Experts of a small language model: a sigmoid router.
Below are experts of layer 4 (counted from 0) of a mixture-of-experts language model. Rows are named router (the router's row for the expert), gate (a neuron's input weights, with its number), up (a neuron's input weights, with its number) and show model dimensions 0-127. Each number is 500 + 25 x the weight over its row's rms, rounded and kept within 0 to 999. Numbers have three digits each.
After each expert's rows: a language model's description of what the expert responds to. This comes from a sample of Wikipedia text that the model never trained on.

# expert 8
router:492504517464532478531547493492542497476499484473522511480487513527491510523483460473475494487481485480437520548480492525505514489486467507550506470495514533522532490485524497539510538508527495490511478521499487487479468473516492529528510479442563503471479497533515509481493489526527512493470468479512474533497526497485470504497537560487562520482507493529492506489498457478472470466453
gate18:524495545505538504498467535494556522525523513497518491527521485548539437528495504475520503515504541510493504476488465524505535474543516513513461526467493550458513509474530539473503506507468508476500506539499498493520472499510499467476475517488538459451493493534481499463528518483491475496487525472463520484487519511510455503490523437468507513513486545502512481507526487466528496522507
up18:465491519495527496465527506470464513495484557478481475500492470534539470535493494479509499509488500471484522499450527512531469478521489574544483516490479536484510529529525469464527491496491500523511511535493479479482494492476514466449517450502497466506544496532528501482500479526501483526513514511438537551540533465496480479501500483477544488493486513545494503491508485489508477488482
gate19:503464560469472525470544464506504487479508502492513503482524463510488516536494454513492460495511466458497493487480526492497484507481524478544524477512483500529480521497501547488485485548437533457509465502509524547477513531502458525507494476480564520476481511511505509515520514500512511486487509495508499456483466439509501505488488543535535524451495504498535511500524520484508492544492
up19:481528485489485535492519512486470494534531506462513518490507516473531492503515484499493429557512537548516485492474492544524486476492510550505552507481500522519493481509502501478503484451517484516489501485474533462504489497520466473459482560465487495478482498516517481465510449507497480499471500535491467485499546539502504551537511523509523472517494482486487505520502519545484499436518
What it handles: Short pieces within common English and foreign words, such as prefixes un, con, dis, sub and inner chunks like oc, ar, ep.

# expert 15
router:478503481451491498510491488508499508480514465463496517507530511522502484471480470475522487482441500487447505569472507494488538516489475473505460518484498492506541558482535490517521495524506468492558513516523514519488504469524474496509475493502490505515479474518507493527533470516531487494499518506529484494499514471547528499511494513475550526487531514510444580453531500510536476487485
gate1:508496476544506503472543488497517541501503488521498493515532553516496535516471489470465511501447545480520537512511533505516513487517475521531470494506463505518493457528476483526506450528503474492485469517555515516488484521509505529513480497494498518550491495474475495489560507496500540482510553518492536478469479500487490445498543503490471518507492446484466483475508513483497555461500
up1:532459501462493490527504490527504480481490461485501504485526490502518503503471523507528475527521528564515471489485506495479496529535507441491542538497515503502547532452533524496520514513478476485527462486484476500515504475535497478485517548547529480478499521501534475515517471519496527503487464487513529486491591468508502502502531525527523512504535484514507520503526494455488492492559
gate2:504522491511483501519522526500483509489509513508519485515490525483561568502533508521519538510505445474466494516506489520503444509536483506535508489509517493450525525522511508503473461490473483492509493515491509514511536432530474533483520463521476472502475553560487502549519485472480554473492523504465506493514474470530499487490525519497509523527511498499536482496502454525460483510528
up2:488523526505497458507484504495491493482471498500473516469499501500502518485493459526524536520438450510509528504515525506492456465541486465460488466499454474476514517507530503512477494525505479512533458506518559496481496505520503496526462513519480482525485511505493491520508507465495563541550540524524485559506518496451539505466492522499474512457529466491508467493494479535492503501460
What it handles: Digits, zeros, decimals, percent and minus signs inside statistics tables, vote counts, prize sums and coordinates.

# expert 9
router:505468508477490538517509503555548522493560507499479490501487487518479528487497476478537468441489462515500501534534501533497507503488482472480510518536464510487484549481545507508503505534496485461513507524491440522519468462526518499538455484482515497472490508525472486492546479507531494488479536510509451538504509504504488490490510492484538502513494505493465556488492509539484440471526
gate1:508503537453515473530482518518482520499488495499494499485533513481527531503488505482532506461534469483491468460513493484493507471519490454485490537517495472492472530498461473487493517508511490502527505485510428539489454529520517517539514492512511497506517525501463511532522477515507539559511530509501535483514455488481525552508524489510550547526476485502533492546488436491511531530484
up1:494501457507522486460493501517488507505447492519482499540495468532490513478489481487503515580485506452491454496489508516477453475471481464507489517501494457517528495495550502458488490451516497519480505463473489478487521499518480562478467487476514491519528502519544510505489520480445476457540508477491508460502510482508498477492513520502506512504472519492480529451498478547473468502455
gate2:495518522482484523526510505486525485480486518470506491474504484519484526463479513420570487472491444502522474509451484499499481543495483527562511521511509530507525491487510500492472491496492496489522491530475479533497458521489528497498491510490451475496512511501521512544521521513482521484556497476487499518472501558501499535532532514548483478533460507448471498510495519528462479485495
up2:491480545490539489496506487460450506485536470509507477510509498448489463526510465504514479471533503516483505467517513529472538545525501507513470478456489462570516483490547515461480496543524498497502456501488495514510497521475495499450488489475521508531545481560515501495506516518481489502481498518528530480515540488526479543483486521508480510489458490518468492470465489499484454535503
What it handles: Newlines and == heading markers in section titles, list items and tables, especially the break right after a heading.

# expert 14
router:505479500484483534498475487538496486486567467456459506504494509459525485475494480513545490516482446466464494532454489514485486464512486481527525506512476535502511532514500481539487546513559495521510547486514500489466479437505449528562548465469498517487495502521476497516499478482527477469520536518520497496503500478511473505495492503510493517476532516475476515481495480481486470495518
gate1:541490500513464520438474521465508502462514488514536536520551488508507512514491525510503472514538453489486510500474536518471510418486526493533489507482492472501476514525485482529500487535482479503511506473494477472482517499489506526515503519480467536460469497487506487514438498482526474536470467529499448521493523496451468508523557506500530503487476518512520547499481511487531492521494
up1:441521486490510524510508489480466481517529499459504474521477544511516464506517473508501479457512528501531497521523506468514467557479484524513480503510482505509466459464448464493490482527465482539538481493490491555517541494521537503517474490451512511523515483478439501516474488511533521481504507517499489525530502481464515487465481521465496503548463467481542522513502490499476531504479
gate2:545508533461502518504525472456535468496538515510510524475502519466473492472495502494513523502525456500523496514520509498496505540489517499518451513529531535490499517488514507517527511501524481541507524498503435483489470541531477478524500481524500457485437497482502544498515463470495458509521499540495493472451507474483541518517517532508516498475549521493504503547456493505518508481559
up2:492560522504481528475482476489524481473507500488503501474507466483482513447490509514481506500489483518501507499485530483503505465474474506481499471507499468523471482493533540510502521500520532512505458468517578531506518480538508462496446462492467479456473471490516510458530537509456516505512524468485531516497499511492511466484558483482490507511556502483523545464526497505534468473472
What it handles: Letter pieces inside non-English names, such as Danish, Thai, Slavic and Armenian, plus Thai bytes, opening parentheses and hyphens or dashes.

# expert 3
router:477475515475516512501456507505493495496522453451472522495509521501511499498494495447537479437503548473487508521491513487501533508510521456533479509539487508506528529445567458559501529501519505521489491507498484490538472519508532531524495491494513486508475494517464489484496482517557489504495513477505509508476573481518497521492537492461499535530467509517496501451498474464506481490493
gate1:457535503480483444536490509463503517506521476476481487495460532503517500476436540518496493495474486530490582486519524478506487480514506495466477529505509516540511473490514521502540492462488501521490528515457468524478507466501510486479532529487529485499455505516519499490501542481488474486483532510527499478486538518466545505501526526516543522492490507491465527506512538458467510545526
up1:457500484502456474507459512499473544510490498548491525473496486487495495494450512504466541474472455512481521486487530477499485503459486474500525485485509507510503463531555523528515496488485508480522519502511441531486473486496494507478523474498537468557469576526502487494521531536521510487479547472537524541483534530501464507501482522496497470482537482502481508528483509470500501481519
gate2:525541450504524507538478530498503497521503541491511490500513512488473521458519466467530504459521492465463495548520515528487503476476543503504505518554486482549455524517497489508520509508504524518492527529500484467509473505488487493491509480490530494521544497492473563514471508479510433476467489494500507535543537488495495478468532497519508473504466538499557507525503554483513515478491
up2:521534515481514473471472451499500523502501502491548471510477480521520492511443501496462451551501572524515520526499508480524473477470490502510477532524497545559484490501489494508489512493537484481490559501447545486482530523514518528510489496478503488499502539502522513463522473503520482464517516488507491500463509502504491471553499482523499549551516514500505532474455480484510510501492
What it handles: Separators ending a phrase or table cell: pipes after text, commas, sentence periods, closing parentheses, and, or, dashes.

# expert 2
router:510514515460473509495501494525515441482514481476484496484522511529519501476471475539525490478477489462493505544490526533521483543493446436495478538520484507490488567495520481495497487531519484491541486526549484449474482487512500513533458502465504501496483464528462502545527502500521472503512525507523497493530518522518514493471505464495522506508498520489470493483468484491429475483458
gate1:499508522523543517503462469502525465476518528527526518507520524455507513500489499499555527474510518536470524522520502508499488493508504527476491494498477526495498499467508483475556534487463525510535486501480517471511519511500561528498517440481512475493501465524519447545557489473542523506506522490544504535504462497500511506497467535494525527445481462451503489500533517519484506524503
up1:486498509470496511460443485483513497499504464530475515467510508477517525514507520513505532529527517511524549494513514503523489514516478484492494506499503510486513512550490522502529496481459558487517494541514497457460483494522467497547531487485499489513483555507557476503497479494520477557530482521519466494500512476529495529532489478465476545430494536501487439471489512483463513480512
gate2:507487499533493512500571529498491501500491506487501494479534485546483496512486515539529471490488504488575500572480501513506527499534522516510514517563513504546484512476511463495523542511436482511489487492463489515501515523507491500489488501487473484513500502516502547524525524476507473497498506491490493529478550535463482463561497512488524517448549503491497537516521509485525484480466
up2:498532536497534487489472479496482481506524508484492499514484505500487502523492537516499512507498490518433463445508494473477473492445487537460466510500498493529524509453463506532507468540536512535518517458483507502489435476473488513528498534543521528485502483445513468474535506488474473495500494455516501479506448523530481535511477533512503559514499503499537521488489477523507520485494
What it handles: Single digits inside numbers, years and table figures, plus degree/minute/second marks in coordinates and capitals in acronyms (CCR, SAB).

# expert 4
router:460498544486523523505492475501522484487500462503458518524503505489521494447520482516466474456465491531502494518489469501459510509482529495498514525498493475503527499450487455514511494516523503490509519529488471442462458506517524520490441474476546520533472471513426492484501531528523488506531551486493497524496507497520514505496510513517536502465498506537475538483498450474526503459481
gate1:501494526537535532449461477503524463493517476550498513458521471532527491529451532493457516465462450499494509521491492487498499495490494520466541500503468477434516503485482519522534508487534505537480519471479448492462506477505523513460490484505528489457502469507481502525522519505513495534511547524525497512533508466513493508507528522481541502499480520469470472493537496506513530534507
up1:529536513497540461509468535486529525487503507500497502508520510500518543514492499517506512464486523482474467496530489499484510492522478454477493467486451504538501478553529475480494497520452562502459487469494538485549518499560480500515494543478532459538533530491487521505480475524532506465492485484481490473469530518545503527537460519497475499492464524492518492525491505510477509543480
gate2:510477513544526450506502460485478514445492479499480485485494552488462530461523495521481468505517521517486482506527459530479493540494532492471501516499482503505498510459493518521496483451496526465519512519531481497510486492497495520473483497540493502519484513464492528500522550482560480470487479496536450573452481493522493545502499522513557523492524532493498512509516469537520496487511
up2:467526534530518542479492518487481537487498536499482467526514518522494471509494486539517521485539494520461471515529494505520522484497459458528523466507516516550501502485486524477511511477490506537467485460478522502440491489448479528506489512452482466494535487466448507481539476512474530533533515535490503570517479512481481518538502487460500510505485481501483543508485488511520481518487
What it handles: A lone capital letter beginning a proper name or capitalized word, after a space, quote or parenthesis, as in H|erman, D|ennis, T|ulkarm.

# expert 11
router:486456509481493541493496483479537499474527467483490529486483495479546481509501505476474501485415474508503465552511521502468519512503463480482518494486495475524462518514524467522486484538497470489532509516510484475495434520515495526505508485500530495501464486498481510489535438518533527506515531465548478514544505494496498532525511477491509487510519532541451522507518484470476492502446
gate1:543517506522509494493486492473509478511504455509497546495502491500532494523497518532522513506521502546538518475525475503510463566472473480504465502527544528542471500490508467502468535490457492505479458511488476499489469536482525535496475544530556477481506500548515526483459499520554513514521525500498480492506501476481481484501506511545550475506520483510460523512467530506515535459507
up1:503482522546545509471517512487510469543485466523492485496504468463545466542471456516487535490481508521511507524525506523486558518469514502474483474467543530539490495506472479516473496473497501484490474487480509507519484532538512518473487462456460519548460524521485535566512521529506526507485486505543527509487550479497457529482505495507520524530511489529496497517479499513478502517498
gate2:479462474509509514515458503514469517529493488464541505536486470515499468518539542483509540477507542503489489533482472523500508525476507495479481459503485504437478488504469488502512547470499476553488458493462462459484433495515523518493495481497533498502494517519491518512520463527481493534455520480521460474495527524482540451527486497523532493471490539492527503475465501506512493493500
up2:508512504465497523472494489485477491520568473539495465488479482432482533519505491506467500487492510460492495491447515509484485452499493502529486483477511501536485438472516447511471440479485492502542511522511512484516434468461480440507482545504502533522498501486483491489504487486530462451471490531481528517487468480473482507495510513528498502525497489493492484518516501506489533496517
What it handles: Digits inside years, dates and ordinals, month names, and the articles a or an or one in narrative sentences.

# expert 6
router:540483504472489533482539492506543517484516485529503511507496505517513519445494462504535480477462529480465488530517511509483492484529513464539486515542453503513491531516514491506482541507510497505525455506528522485487469517498490513537516466481518553478484489525494540466487494517514548502505490487506435488501489448528519529464452487495526530515455522538475523481488499516476490464454
gate1:500504505462515468506507485478482511475479486481477500537502521514502507486467538450510498483497516472451499447514547536485472497503492458484509469541499482510549502501549481480494538522475517525500526520508521523507551479513492480488482460482523510504511502522507531491472491484491475451533469475484498518483531482517560513471512491522480553493470495478478494419453497519502499475475
up1:479510501560475518477504517537491488504528529479502479490515446499518479485461507473519489473461468536562448545516480472481470489453524549472521543508516484489516495480481521510504478507474489475484529513518484495548515528561500506465505473487497485537491486501534456512527506483486497512459497533467522495526499552505480491521518500526476492513539488493513471522490480487479469498465
gate2:470516479455472481492498518522472527475487531534480476518492459498534550469504510508518469517450505550485520544512502547472490480534510487520473463527466503496527479514476495500483504505487501498489541555495495466508479510489516539477540483548547498504495505509516465476504515439536470489567468488536492470506454481518486502491506524486509500520460488506462499499483513512502506473504
up2:521512487493503520479502503505492451518536521483555455499522510507509497511498476501505502508513482526528514548453481502478503526509526517478518464462437496509489525515493536546481493543460474468508496506502499496518509507499502473482494459499527492482481515539541407486489511482517471548511527565489488494457493511495509530465517474460521497485465487480500491495501541523490486537501
What it handles: Whole words inside proper names and modifiers, such as United, New, University, National, European, Chinese, often after the or of.

# expert 7
router:472491469468476489511529513505534522483558466477505539527527499534521528477493497501544470480454504484493502533510475469459482528488508472502518521498474478469517523513506524483517475490519494501517489500499496492470482501470510514538520528455505507465459505544520548519554496478551479468538465504522479531486541484566457483518513495475501519518485529543491502482499504482481479463514
gate1:502451462441497493505514485478500508523493476513488528517514455514511500459502447493478522508461493524478409437495488495489500524486536510486527515449515544474504514485471524521531444533520510513533493523503497498516496493472518459454529518467483488470496489518475515540494521480540486497499513477485488500491549514513497498476478505503474499494497470499487513468503474458517515477466
up1:488471488513473484509499505536508485491458521558527531451508542548526535487473497509505522453525474482531479492472457486495543528500531461465503534467518490531489496504555520455499462532533471497497512513522506472524485497499505517512528492506510529510513532503478477457491496552496464502498520449483486501491498490474519493545492459519539533511497557513513509491506519502509508488541
gate2:505489498486495457506496491499511502468527508461511501511540525489498541546523479503493497512460499542509476525486524526492502514481522468500495548468517503519520497479436458482490508491509489457473508495485513461469520506475491461515550535465460496513522565530501495523534500508529473482514499459521497531514537459478494549505507481537481484529484520540480509485515458540523549484501
up2:507482496450491521486485478514554478529519535517565511477481495523506532523472474510492483475476483492482490498448468505496495522474521509470453469441478492510479502496520529475503556472488554472484538512478518545495507483522511483502500528500466480548503504485471535479518518483520491548522502497485483494522489483469513514509516487480530504528523492476431462513451499516471506495496
What it handles: Suffix pieces ending common nouns and agent nouns in prose, such as -ation, -ist, -er, -ics, -ism, often before of.

# expert 10
router:521493480518483525519452539483510444460567448496483486501513497523515499480528496520476467482475502517462503511517493501519517482492486495520523542497487507538506541518499487534539513506493475482540448527493490460514456472475490545537488494501510469468458508543481509455516477497498530500504490479493490558525506483497509530487515513453528505465508475477496541450515487521480519496490
gate18:469493553546498463467498523524455506521505477474473492507507515519487517496510483437482489480493456495483501458495475487465482513488488512480476431484468492525513532527435471520534481529508490518501468458539468519489459507504523490496508547482483453489495530482474506489475486526533504479512483490482501529516512489490530454523516511502467503480514539484487551492520507485498450523486
up18:478526490496544475465486502479532496509510495500481484479535504508518463510474482477523566495525520554542484523512509490482521467455496477484459523504520519529461521496526504525519515478443468490510523489448470481460516477466511449487512453501559511526521476471532477534500496524505545535525493477508471503519540480495447524500524479495519497527501505500523495523504483499515482489490
gate19:478519478492464491493521495449530487484525483510466493531508516437505494521463525479458480497561494504479518478541415519497516486537483516549526507475505536528473482508491488522497471519487496510503519496514527514463459511449506533515473495497511487471454508534466523513476507495540506463479514510529488522510508482489509510505487534482512514507534491551507468469499461505475520539490
up19:503526489487460494510506448445500541527537475505483518475499490473490491520531516492495490437525507497501480530503487482461498526488520520504521475483512465487469538522490472455494470518526480495530510522501476475509549511516512501515446465507487475568541527544500503525480538516511507481457485466479531499516500511509490486486488482455532517483494505436487474486496502513548510501459
What it handles: Pronouns, auxiliaries and articles in running prose, such as his, he, it, they, was, is, that, which, often after a comma or and.

# expert 1
router:509480519500501525482476497512514476507526482509478481502516530499518491517477456471517466476461487483481506553528503482494455535519499507510494493513483541512475516498501507527468525509554470537534490504522492481504491495501480482514482464512530514485487450524491458500515508502521505482557462497497483496480517463529499526500481524438537460477537492537464592452487458503492479498503
gate1:532447520545453492481480467507488531523478459532486493520485535522501511559497525504487509499521538450464486512499535523512489521494491485455469509505470487500476485476545476528543482494470516489523499514518533519500537493527522525535498449482542521498487480564468461473499507536498453515508474503483522521473509489505512486456493547475498503478503505516459510475489485512519523482504
up1:498505465507502544531535493509521511541536512482456509493528456537491516476496509514480498523493481484487565475455503434506506478499534461503507520499529468480515476514485508469448503515511470512482491519471496499465512514475435462557529540522500486488496522515517552525474511517502482483524526462487505489502550479490518485519481492487504512477492507506546450488473513480479509521512
gate2:497515530518510540519480516489518490506488481518495495536497492462558514486529499494503493524484507514472547530491558461477527448516548540519494497513477498503471485525508505443495466456508480499542536532521486478506516493496509513492455507505494506533445491532494508536522522526529517491513497483533508496474487458518473543544505498467452513535520498531504460518487507525526510456476
up2:493495498504476475489515499535486494467459490499510503485463541537480501509502540543505456485487509523527518468498464476451468498528475497499494471500504493499494504526505549509529536513493526471491495520493499457470508539503510488530511495454477490496552490530461466471477465544492490475501527446481472448528470521508501451507519536486525455501509479502498484534494538471518477474548
What it handles: Opening word pieces of capitalized proper names, mostly first names in cast lists and tables, such as Ray, Jenn, John, Mar.

# expert 12
router:497457476465503508519525504512500480434529474461491480521493515530520547490478472487510451507480530463465525532508506497497517527551487476505529558533477497541486542513498532538513508530515507514511512512496492486522467484481495509508455489523509501492476524508438467539510495493521529480515465446535485518545493456518480509489481478481531485492531525519486534514474486480493476483515
gate1:526499513477513520486482494520505480487510526492475518499481494492508505531491483484512523505461481494525506494488513498522501473503496496505536509458513483528525536542518477492536519513500551495499493543483487454515483486490483515506519514486508504523496549505484491516460535476530517560475461511546470510484477512448455495507523536426474514478520516552511458499552545463525470484553
up1:481521493479530537495480513512503513474494513496487502460511475442522483518496507507548541494530482494489515477511537497486518467521487468495506501496525516526523475504447498474508500572492497483532484507455494484486543499446473413521489491480521466505524495535479484493467484536445531516480491486499529497515522449482456498506485527472543511517477511513476508482504500497446515510510
gate2:525470513511545501539500518498498457500474458517487458465509533478511514497535487501523504506473473476497485523543506470500448487472526554484528483511488499511533500528454550520494521516576471529518483500496500459496521536529493547522515504497462470514518470466514514486464488498509508532473480489501498499531466520511483509511498494441491545456493520498471494527484518485518528464500
up2:470539505505513551512434500509556497507485537478513478515505513493472493567479499497481517490504499516519552497507507499489512522516534485513520477508483494514530542564491511483539517510552493496485496543503523472462515502553511509533502523483500508513510487540503506499507436509509485518497504516504515467555490468534444462469470511508479501504509481489503522493494476511553526525474
What it handles: Past-tense and participle verbs and their endings after was, to or also, such as known, used, released, recalled, described.

# expert 13
router:532468508508494514494534476476521509496526478474470501516479482515497482471455505504500502495484442477456448511533491484440528517510519466521509487501538504498528541494491488498484512483505545521556517519539477450497467487505477534533450486501530503517475504548483486487494456490544514470513501484506472508480532486536462523472486482482508515522523489496460550478549495516513514477479
gate1:492502495490478516476531521524476517521495510483464522486571482513522504483514500506523522524497486539483499485508491520481456538494549523498531459511476500522485504496498505493479534506479507509526470502482488439489467509506516534506509517481527508515496553525507472487534466475527471552500446535549492463483515496515518553489506520528467524470524455490426480481520496468491507481481
up1:513491482508507508482537479480555493511516489458511532501497512469530511472483516478501513513534508515457469490509505526496479513476488496513527455491439526522498491527496508478475506498522505504553498529536490449534484519517511517528498469482525488494524470533494505492478502506537458491539512530546494496486529490487520556453507519505453471528488439458438517518479513515511541484485
gate2:516505483540540477516524448514514506482507520476505495516472502459515471528489425479498464497497448494507504500468497509489517537549487476540565499501505501519462541500482521522510528511482520499502497489500521509552508489525461500523482528556521489510523534510515458478529476495444454483486481511495510522488525471483510516496509524488496508507478508502505534454522485499446451514510
up2:546492498436548537515486497518474525499496484510520509533476495476530518510500483491477487543542514547469482473514517532477498514505483477506498503468512479461527497520511518495501515470472500505478544527483487516516501492501478563503461501500457513521528543493509494530551536485551507492478491494481507505452483478504475487513489501447482462481478463539474513475548507487484454542493
What it handles: Spaces, hyphen bullets, pipes and newlines opening list items or infobox fields, such as Born, Website, coordinate spacing.

# expert 0
router:482487537482513505504522553523514486465493461437513500535516465485489499518519443453509490488455485484479513497491519524496483463497478486527497570513536509485527505519475492484505522515505475492540505512529487447497463514486527489523480484499492526529508478539501515469521458530538540486524486544544505466525518511514495534497526474517540501523517511498437523498507474509523482481507
gate18:478523481501513484484508473484545509467494530487475507457477509477478451480537501539530523482495498509510520514478567529478498444500493512498534529493486514501538522499480473497514485500551478462503478490470504474520518507561566499541547471515488491521510492524504482505525457474496479518458514488513505516489522480472495507468507542517499447499455496501502552482513496534504478474514
up18:519506492488417510507490503453533502490499489466496528530453498506472482489470464495472511506498510503506526497476509494499526477516485496455482496518519528501494516499558515535519470536470490471496531488511525477546468520485527517507518482481499498493483536519549493557493493531478470548498483493519496549439523470500498475450507518525479499517454536483502458493482491535529530494493
gate19:501490528498487512456467519490490463553494475490476517516493470513531449497494513475522453485497474487494488494528503499498463539463440548496518472517516476549522488533528530465514489497499467524506533560499509470500470488498469516494515497508486531531502507529480533504490514457521532475471476518488511471526516552549499506557531502520507487499520523500525506477502477502480451534505
up19:504488490541443432507526509525494530485494510487484497503526507521492469504528485492484526472513513492486496478503538531537502467522535529496474498511478457494438494491537491533507519507476467435493501495467465470510544507519504465534455515498532556461505470501484494486510506488486522458495529458504490548493515487489521512517494480491489482494525515504537499519466487483466541448505
What it handles: Prepositions and articles opening a phrase, mostly of, in, the, to, by, on, often before the or a.

# expert 5
router:485474499493539498441494527526510476481542495467515510459523510480523475494487488499503440515502490485471511538514520506453531500519428469504503514501531507504500532508544521528476483476512477520528519513493474477482495519517498522528481512537536486505433474507495505531532479481517489506505500468482471504514539489542531549500515491511549496508446516509463507493550499522510505463535
gate1:540465527519508476486452559501487529468496526459499468492488486495507485563493497484505481535499478515532513512489519498537512493503507467490472529551478493532530475513505490499523494500483495482541512440534492519510485477498493470521537510465518497437501469525506532505508499499511545520494446495529495453517525515458488480520493467458506500517486547503456523481504532491522460504514
up1:589492474521482530489500509465508497512472475484476493506525536488530509552488493473482516468512498496480478513454529511468562488463515535492510458543520471519504477448521483521503492504492532495493493505516501478492503473499508486474535490478543506508496491501481477523490509498513514511481541515474503472509479498503512502492457482469553529514461470531568509472529517484469549486524
gate2:486490479502483476497455484508482485497520516482452517494544464470489493525492519509509481504489501549519495558483529474485547513515517490470478492486478539466516504528500483515523499502468485536518483523473484481501499503531495487533503498521510430504476531497502519519586482495517514474486468526525472538525479512504469461500562506489498446456521512510540529507535457487508506513498
up2:513468555506546530486514489468500495537497523554505509485465500485486492504466506524518487507555466463457485495505489497526510492512445500536515511523480498482494455533513485454495497487516498514522468466511467497489516497509493545540497525435502506486538445526474528479528532507540518497501486505491513461504500468500475503458507518537496522503481515540503548450466475497503495513518
What it handles: Middle or final pieces of proper names and taxon names, such as -us, -ala, -idae, -ton, -berg, often before commas or colons.